Weights of a small mixture-of-experts language model, trained from scratch on English Wikipedia.
Experts: 24 experts in each of 11 layers, a softmax router, a shared expert of 64 neurons.
Training: a variant of SOAP for the experts, 332M tokens.
Below are experts of layer 9 (counted from 0) of a mixture-of-experts language model. Rows are named router (the router's row for the expert), up (a neuron's input weights, with its number) and show model dimensions 48-95. Each number is 128 + 24 x the weight over its row's rms, rounded and kept within 0 to 255. Numbers have three digits each.
Before each expert's rows: a language model's description of what the expert responds to. This comes from a sample of Wikipedia text that the model never trained on.

# expert 16
It responds to: Leading digits, St/re starts. First digits of years, track numbers and table figures such as 1, 2, 19; also word starts St, re, Dr, E.
router:135170111160118115099109132165100111116141173123123103133138124182148148150130106110104164140140149109103164169135144143099123124083115137176143
up9:106100120141126147132141179143103106149102114139116119146140132116165167151121116083157143175176105165167147107140101142127097116097103113175139
up10:111118187090133145150142158110136161136127120164143127159139096101142147102102107130109116143121142128152093175065131175135119150152130118091149
up11:104162112086135128141109134108149123130170113129109154147096129149109121101153137129108181107160103155107155136109154150138107108100105125132143

# expert 7
It responds to: Table cell separators. Pipe separators after numbers or names in sports, election and data tables, also degree signs, slashes, closing brackets.
router:123141158145130147143130132103136118140098115146139068165125161093181122117127159128142096140125104150117127132160121127129157110099138109124131
up9:128136108084133116143171180100088114111148135065125134139122153124151113115116126137083131130122126162142106086151114175143166143105062109120124
up10:160161106093133101087153075121115134122131088142112116170136140105127150143123121085144109114150119134143151149123149110101110140139122078094118
up11:135152095159130109075165122131110138115131146124067152132095147147099124117140109175113118157118130121135162112139146189138113135134135139186115

# expert 14
It responds to: Sentence ends, word closings. Sentence-final periods and closing brackets, heading markers, and word-final pieces like hon-or, Col-or-ado, part, University, States.
router:107103164139142123118117127121116132162118142122102096154103165111118110116100125139130146152154083144095130127095156135162107144101111097124166
up0:121154125105165133119120129101114128090108119116136091114107163138108124104133105130136135153118120113169122088121158145115098154136123116161181
up1:123132149143135110152158122137155108184149101099095141124088125139135055132116127167133160119099123107166110100074129125079093131152118163145138
up2:108124140133094116119138141117113140140114114118143126113081119167090164105113145116112153126135140140128130162078126098138127142104106117110097

# expert 2
It responds to: Mid-word fragments, S/J starts. Word-start S, J, Ar and short pieces right after an opening letter, as in f-as-cinating, f-is-hery, t-it-led.
router:128168087122154070110127143144127112121175125145137125155136109113113152133105129126164089136131152128145113119116142162130163125124101134132101
up0:129124099127107119178134167120104148066120077168172154159094150135116144112133142112129142131150094143119157142095115143139102170166138144128150
up1:139161099096149120105164119158148145095147120124074127105105143116074154133150139155120098087168154105126184161133117105112112127107114152143099
up2:118183148157124140119119131096106150106106128139158133136135161125121170133128103097146104104120123132169121139150141170105109116122086099164086

# expert 1
It responds to: Mid-word name fragments. Short letter pieces inside words and proper names, often in tables of people, such as Mill-ic-ent, Urug-u-ay, compl-ic-ated.
router:163081097095139141119156134147141098145116163103130116091080107109084141124144113119124084153124110119129121143140131172127158150166127151089153
up0:102126114115145131108124102115137068113161097101164136138109150126098148162131115137102121107114117110134100093132075161138122160120129153112173
up1:200102126132115133120148121118171117138121124143153124116129178109128126102134103139141138125122144108143138119139081131155126123144106126172140
up2:105103158106105129139146123144170116150121156133104140135106093142098123125069175148137118148151141106107152130136129185134153088147141155121093

# expert 0
It responds to: Line breaks, capital initials. Line breaks ending list items such as club-career years, plus single capital-letter word starts like B, P, L, O, Bl, Al.
router:115107118120081149110160147113177120068139128126160109117129144126139142144117156137106109140112076116132142137144122121115135136136135102134172
up9:121104127144130126122148103134123122125128141120154136115084127120116135117157156176102146145111119097139174156139142068116121129135127074138088
up10:105100135159117174161141126117172109089127133119147113130153174120096134091156140147115170116119143135145117087137097095166138165110123108125147
up11:131147101174115155130137081131155136104130115119175111133151116134164157120131145087111161119142131111169137117144107138098113131136132107142102

# expert 4
It responds to: Latinate word-initial chunks. Opening or second syllables of longer, often Latinate words, such as Re, rec, trans, offic, h-ab-itat, equ-ally.
router:143117145144099106151116138152090127111126154129144123151144113108126167135095148115141125099113177140147077101100133117153129158088133150101163
up0:100112156128118126141149123125095142152131120127147139135118146118177169102148124122120116137135112151139127104166142098105131128131105117150112
up1:138115086096136127128083147125111121095112150122119131124102195132140115094123119184116111130102118147151135116144135146171117158135116172132170
up2:119118106154092177089144092149144130138145118159093125094138147137118159112110140186144128143124136128149106141108152140112113113130122137140122

# expert 5
It responds to: Clause-joining punctuation. Commas, semicolons, and, to, by, with, plus table-header pipes and section == marks that link or separate phrases.
router:122164096119168153160150093107142149141147135175128102121128123127154142151146117114101134149124120135181129112131109142103129175129177112107121
up9:129141123143119152154125154129142137150167136129114157074179074112142115072097121130084155132123135110154118132126108155162149147120098092119113
up10:111151156088125112179142117169147145108126082152137126118106147132151111129147106114116116132092103085104100125142092091131184140108153167124133
up11:096125114116134144138143129122106127153144125169106134203120111127102118127118140118158115133172138123181155103087122098133111153093150107142159

# expert 17
It responds to: H and sh pieces. Pieces with h or sh, plus inner pieces like rit, mostly within place names, e.g. Yorkshire, Northamptonshire, territory, Hodges.
router:156105109105093095146127111121096154101119158181148133159164104185095118153132163135146144087094130138118133151164183111118151130102110085115105
up0:097155118105121147133121132109150114120122149169100160093161128162149108105104135109132154142110126136139112104164144125135107136142108176149106
up1:114151117139086113162177093139124099106102139150093152111167172142151140170141129082120095103140126161142140106136143126134121138173120127137119
up2:088138090088177128155160142130119112128155111141082130129133130169116170129133158166137109107096102104142171160115112146134148137125119122125135

# expert 11
It responds to: Word-start consonants F/M/K/G/W. First letter piece of a word, often F, M, K, G, W, f, g, such as c-og-nitive, f-iftieth, W-ells.
router:129112148169110147140121114123157110124124126137133128100084091110169121102100140128138128161127110120100126147096089126131169096106129160116141
up0:145170150147086121142182161123123130130091152145130141126122121144109135146142090100137123132148122143133160120113114114089089135116178148114130
up1:162107154114122126105126107092124091091104118104136150163124106171153105134121171109143100112164131169146091101138144092146123127178124129126139
up2:084146154129161127126086120146166131178115102148092129095120131137114131103128149155113171093186113138137127141144098153061119108130100127116127

# expert 8
It responds to: Noun suffixes, heading breaks. Noun suffixes and stems like -ition, -ion, -um, form, sign, station, and line breaks after section headings or table rules.
router:148088164134174151145113151114112140144134103107098137127114126099109125137137136137126112078152181109122124108118122137114133123101133114164120
up0:136124125134152135148093146091157167147103089109120132159110121158126159094115166096128164115163141083156124118142173117079127114170108133139123
up1:122162143128120125154149139155130161131152079107130147130100118095107153131178076136144139132121119087088153118148132162160108095112126094152111
up2:171105137106132132101104133131132152117104088109158130171133106109100114147115145154102140101132146137121170160131147109089153137160126136160105

# expert 13
It responds to: Word-final endings. Final pieces of nouns and names before a comma or parenthesis, like -er, -s, -ina, -son, e.g. Guitars, Williams, cluster.
router:108100116134108123073145151143177101148180114102085166139117093118145131116132082150135102152107120110139134109107163131132133141100127095128103
up0:149169090086096105128183127138130109134141099162074141111134121095145153144147096163126126137128146138076118157100142151113148103154130138147137
up1:139131107124097081126109156128116150145144116116137128116105097085116158108172126168140164076119106115181153101097150115138117123169112144140098
up2:127163135116157079161125123090095122123156146118091140094157095118096112171142082101162132167097112141113173093107123110118123151156171120138143

# expert 19
It responds to: Sentence and paragraph starts. The article a or capital A, line breaks and first letters at sentence or paragraph starts, such as A substitution, Aid.
router:107147161112096116081089145127115142157132115082130133132136120177127113167122156117133146101180138113152129156110111106098128106156187151117118
up9:084147081079138156125086125126138170150099101079147135129092168163092122135133127107156153135136141115132165114077131087134146150133085137128134
up10:125138166125129155110107109094132103125086101121085135109152131192169092141123137134185130129134134129166121137119124131138089115130143098132132
up11:104153104111127106155082134156160128133121122142102170106122125157118115112114135106117137147152111105170134131083106121109135123100121122139071

# expert 22
It responds to: Non-leading digits. Later digits within numbers, years, scores, areas and table statistics, such as 4-5-0, 71.9, 2,8-5-0; also century, million.
router:140149108135114122121142149121154147111147130067147112135146145102155118084143143128096158127138108163115135122133095102133116148122196135170127
up9:146129105089162130086131129087098170140148088109143143154128138151089138085148111118120153105128180134137146122135187116156123103147139145139108
up10:166163141135116099152147086140130156146122156100131160117133099146103150070101165114145142129175160116102161138103126156091118141135119170130145
up11:099134113149094129135137121143121151107147142117127145174116134114113111112148139117162123088108144127145177114128130134111099160167137152132062

# expert 20
It responds to: Spaces and opening brackets. Bare spaces in table cells, opening parentheses before years like Population (2021), dashes in scores, and Thai byte pieces.
router:142149139142124146131119119125077126115141137105114122122126123096079095119148165130120103153093105121094146155103131136151101138124132169124122
up9:135113137090133086114124139132148098150141115109108176146123124120114118139113149147166129133144121134135156129093142126077102134125121138145102
up10:106099138103171114123178118141119153126133162188138138121117118140163092123137155087122153136105098103179160153111085141147123120123140148147131
up11:161111115099144112126107125118114164155109078136160169087102116099159153109143087120073150169122131122134136128107092120126099149164119134120116

# expert 18
It responds to: C and pro word starts. Word-initial C, c, pro, reg, elect and inner name pieces like P-et-ersburg, Phil-ip-pe, non-st-op.
router:125117116147163110142123133146122087131130162097193083119159129129131150118106073158096139114163145124107116148150109117117124064162145143125127
up9:077120121147153134168139155106119134125156144129093127154128160147110114133133109099102145145135118188097110120135125090145146097121130089138162
up10:160122106140097145098140126153160165166088148133121121105117140184187130131098090097118128128122145100141140139141168126128115084108144113136094
up11:104132124105092136143119190124152119136110069106102126118162135127128109136071139145113146178111134093149161136120088113142122107169129146132137

# expert 12
It responds to: Verb stems after function words. Word-initial verb stems after to, and, was or the, such as con, ch, inv, ag, ex, att.
router:158138124136154143085136117153175126114133145161145144126110120149115131169136138088149154121135133145122077123149104142126119132139135118105135
up0:107124141152134141171166162113110135160114123111116102092150122168162098113107160132170131165138155166125115143151136114176119115108122134154114
up1:167165131152105128146120137125112127084138118178130132161151145124131096137073134151119167100109112141147111099097124093119163151108130115152107
up2:107142124109104120110162147093124122093177141106154146175132076155132084141085110126140126179148087111152151148152150134118123119130111138127095

# expert 9
It responds to: Capital initial letters. Word-initial capitals or letters like R, T, D, N, Sc, Cl starting names, codes, abbreviations, for example K-DOT, Sc-ientific.
router:133143165104105130134156131137112176117115118109120105158166134112101086153094133143154107151124149138136167134088161150115128111129122186150125
up9:174096115127099146165136123131138145126102125138138126167084129115117128105045112131088121131152153170115140148104102112174125156095135101158144
up10:082166142164130152145169112127099103131136145108140132100136137142112152113104143135117126093126153131160110100083111123127142078136107100092108
up11:112141102109133096117134127167156157124165072082169135102130158166101143111104120170143146104100134155124149111082125162103151081138129125130140

# expert 6
It responds to: List and table punctuation. Hyphens, pipes and colons opening infobox or table lines, as in "- Preceded by", "| 10.", "Born:", plus his, born.
router:119131119174143141132127120087128166120135121168142146126081160146182115141139132103096097120146120135156121144125192125106149162100102099109113
up9:092157123132145166114140168132103101081142126178138173137103150151115136167126111143110130133096088131122131140109168122119130132145102092146128
up10:109144160180173080112155135097129172080121063128127129127113118135124106116129164088081144117156185185105179126109106127099123127140123131175118
up11:110124110130152122129134150104146123086106102153129144113165140133077121068146131152101125121098145105122151098120075131179124140173120108127182

# expert 3
It responds to: Verb stems and endings. Verb stems and suffixes like -ing, -es, -ate in running prose, such as work, wake, seeing, experimenting, includes.
router:089138113087105085153124119160119122184123118106135161105148131113127120118169108144129143114103143121158096112146162121155085128169156131106118
up0:104131114122139105198127134121129170130121122118110164119125142116073134129156115139091082079159178151136110116144143102139099132129122138132130
up1:127167120150131136107161127103148145096068128132125121179140104125133117114174133175147194128107158080136112132093086104090100138173123144106110
up2:168170135082126168129108150131136092067152129122159149108124108120145157141123082124138117118068124115142135120156091131100115125142122129111135

# expert 15
It responds to: Articles and prepositions. Function words the, of, in, an, its, mostly inside noun phrases, such as type of, side of the, signed into.
router:121110122105160118157140106099154145144139141161146137115135170155111150112166158091121110123137100142115101144133091087112181186163090085089144
up9:114135166144101157122106139118173135101125140127153140055074155124145177099127140113140146107129102107153110149156127109171086151132093086118126
up10:123158126147165137129127134089096148152113102083103076109128149106129125134181102116172154129124142113149127150133167143068113120119086140087129
up11:135112134151113122139117087103145146135110145114119120147092112098136111134124163141124130150125107113140131129091141188122122147114159106167110

# expert 21
It responds to: Sports and dates. Digits, dashes and words in sports statistics and dates, like May, football, Cup, Championship, match, 2024 scores.
router:131136136123108114163117140153131166104124108100166135141141105073143122115164098127118106150125124088104162115202121143165091071164098129151130
up9:120119108135101141161130153152118138106140097165143103149127095149106130114138173105160123158132114155087143143121136142179130100134111157130134
up10:138111124163139134157131131109143158129133092131145126130114126113119128098115112137120135135135099152127078079138100134132112088131132116149158
up11:116132095138173112147103171084117142115125124110139141160084142137128140121130114137153158129107142128147145137169151108131115160145095128151142

# expert 23
It responds to: Subject pronouns and copulas. Verbs was, is, are, had and pronouns he, it, who after a subject or comma in narrative prose.
router:134099114147126113151102107083123133158134120144092172097133119164132110123125130142108167090149115128155123100134098147142130116132106112154124
up9:141105132122114120115140099117131127084113090122127108168106112133097126141143186113164128131146163134112089104111113111100133150117062154160108
up10:143063133095183113109117107129101117105149149155108151135136133118178118122118121140134142140136143147099126116113151085125098103106167113194119
up11:084134119118180140144131132117144146101124137156107102067134089144125121091114109121163119083128142158142113098146157122156162123158157115131084

# expert 10
It responds to: Participles and particles. Past-participle endings and verbs like ed, -ated, used, known, found, plus particles out, up, to, and Born in infoboxes.
router:114141138154173114123100141119154159119093105139098143137104131126125134143192073142113166158113158115112112118183127107151083123148138120099133
up0:087122125043142128091106116091065128160093111132105139125105106105153122136116113101118136116137147079117148152123118142124130125149177125136142
up1:101122100127091151127111156125144142130142104159132102121130170111114079119161105105106149151143126160092139161129123121153126103153152170168100
up2:104126141128171130178128113095137141108118125137142112112162148155138147146158159140151198102127159093116180144138143112151101056136100141119119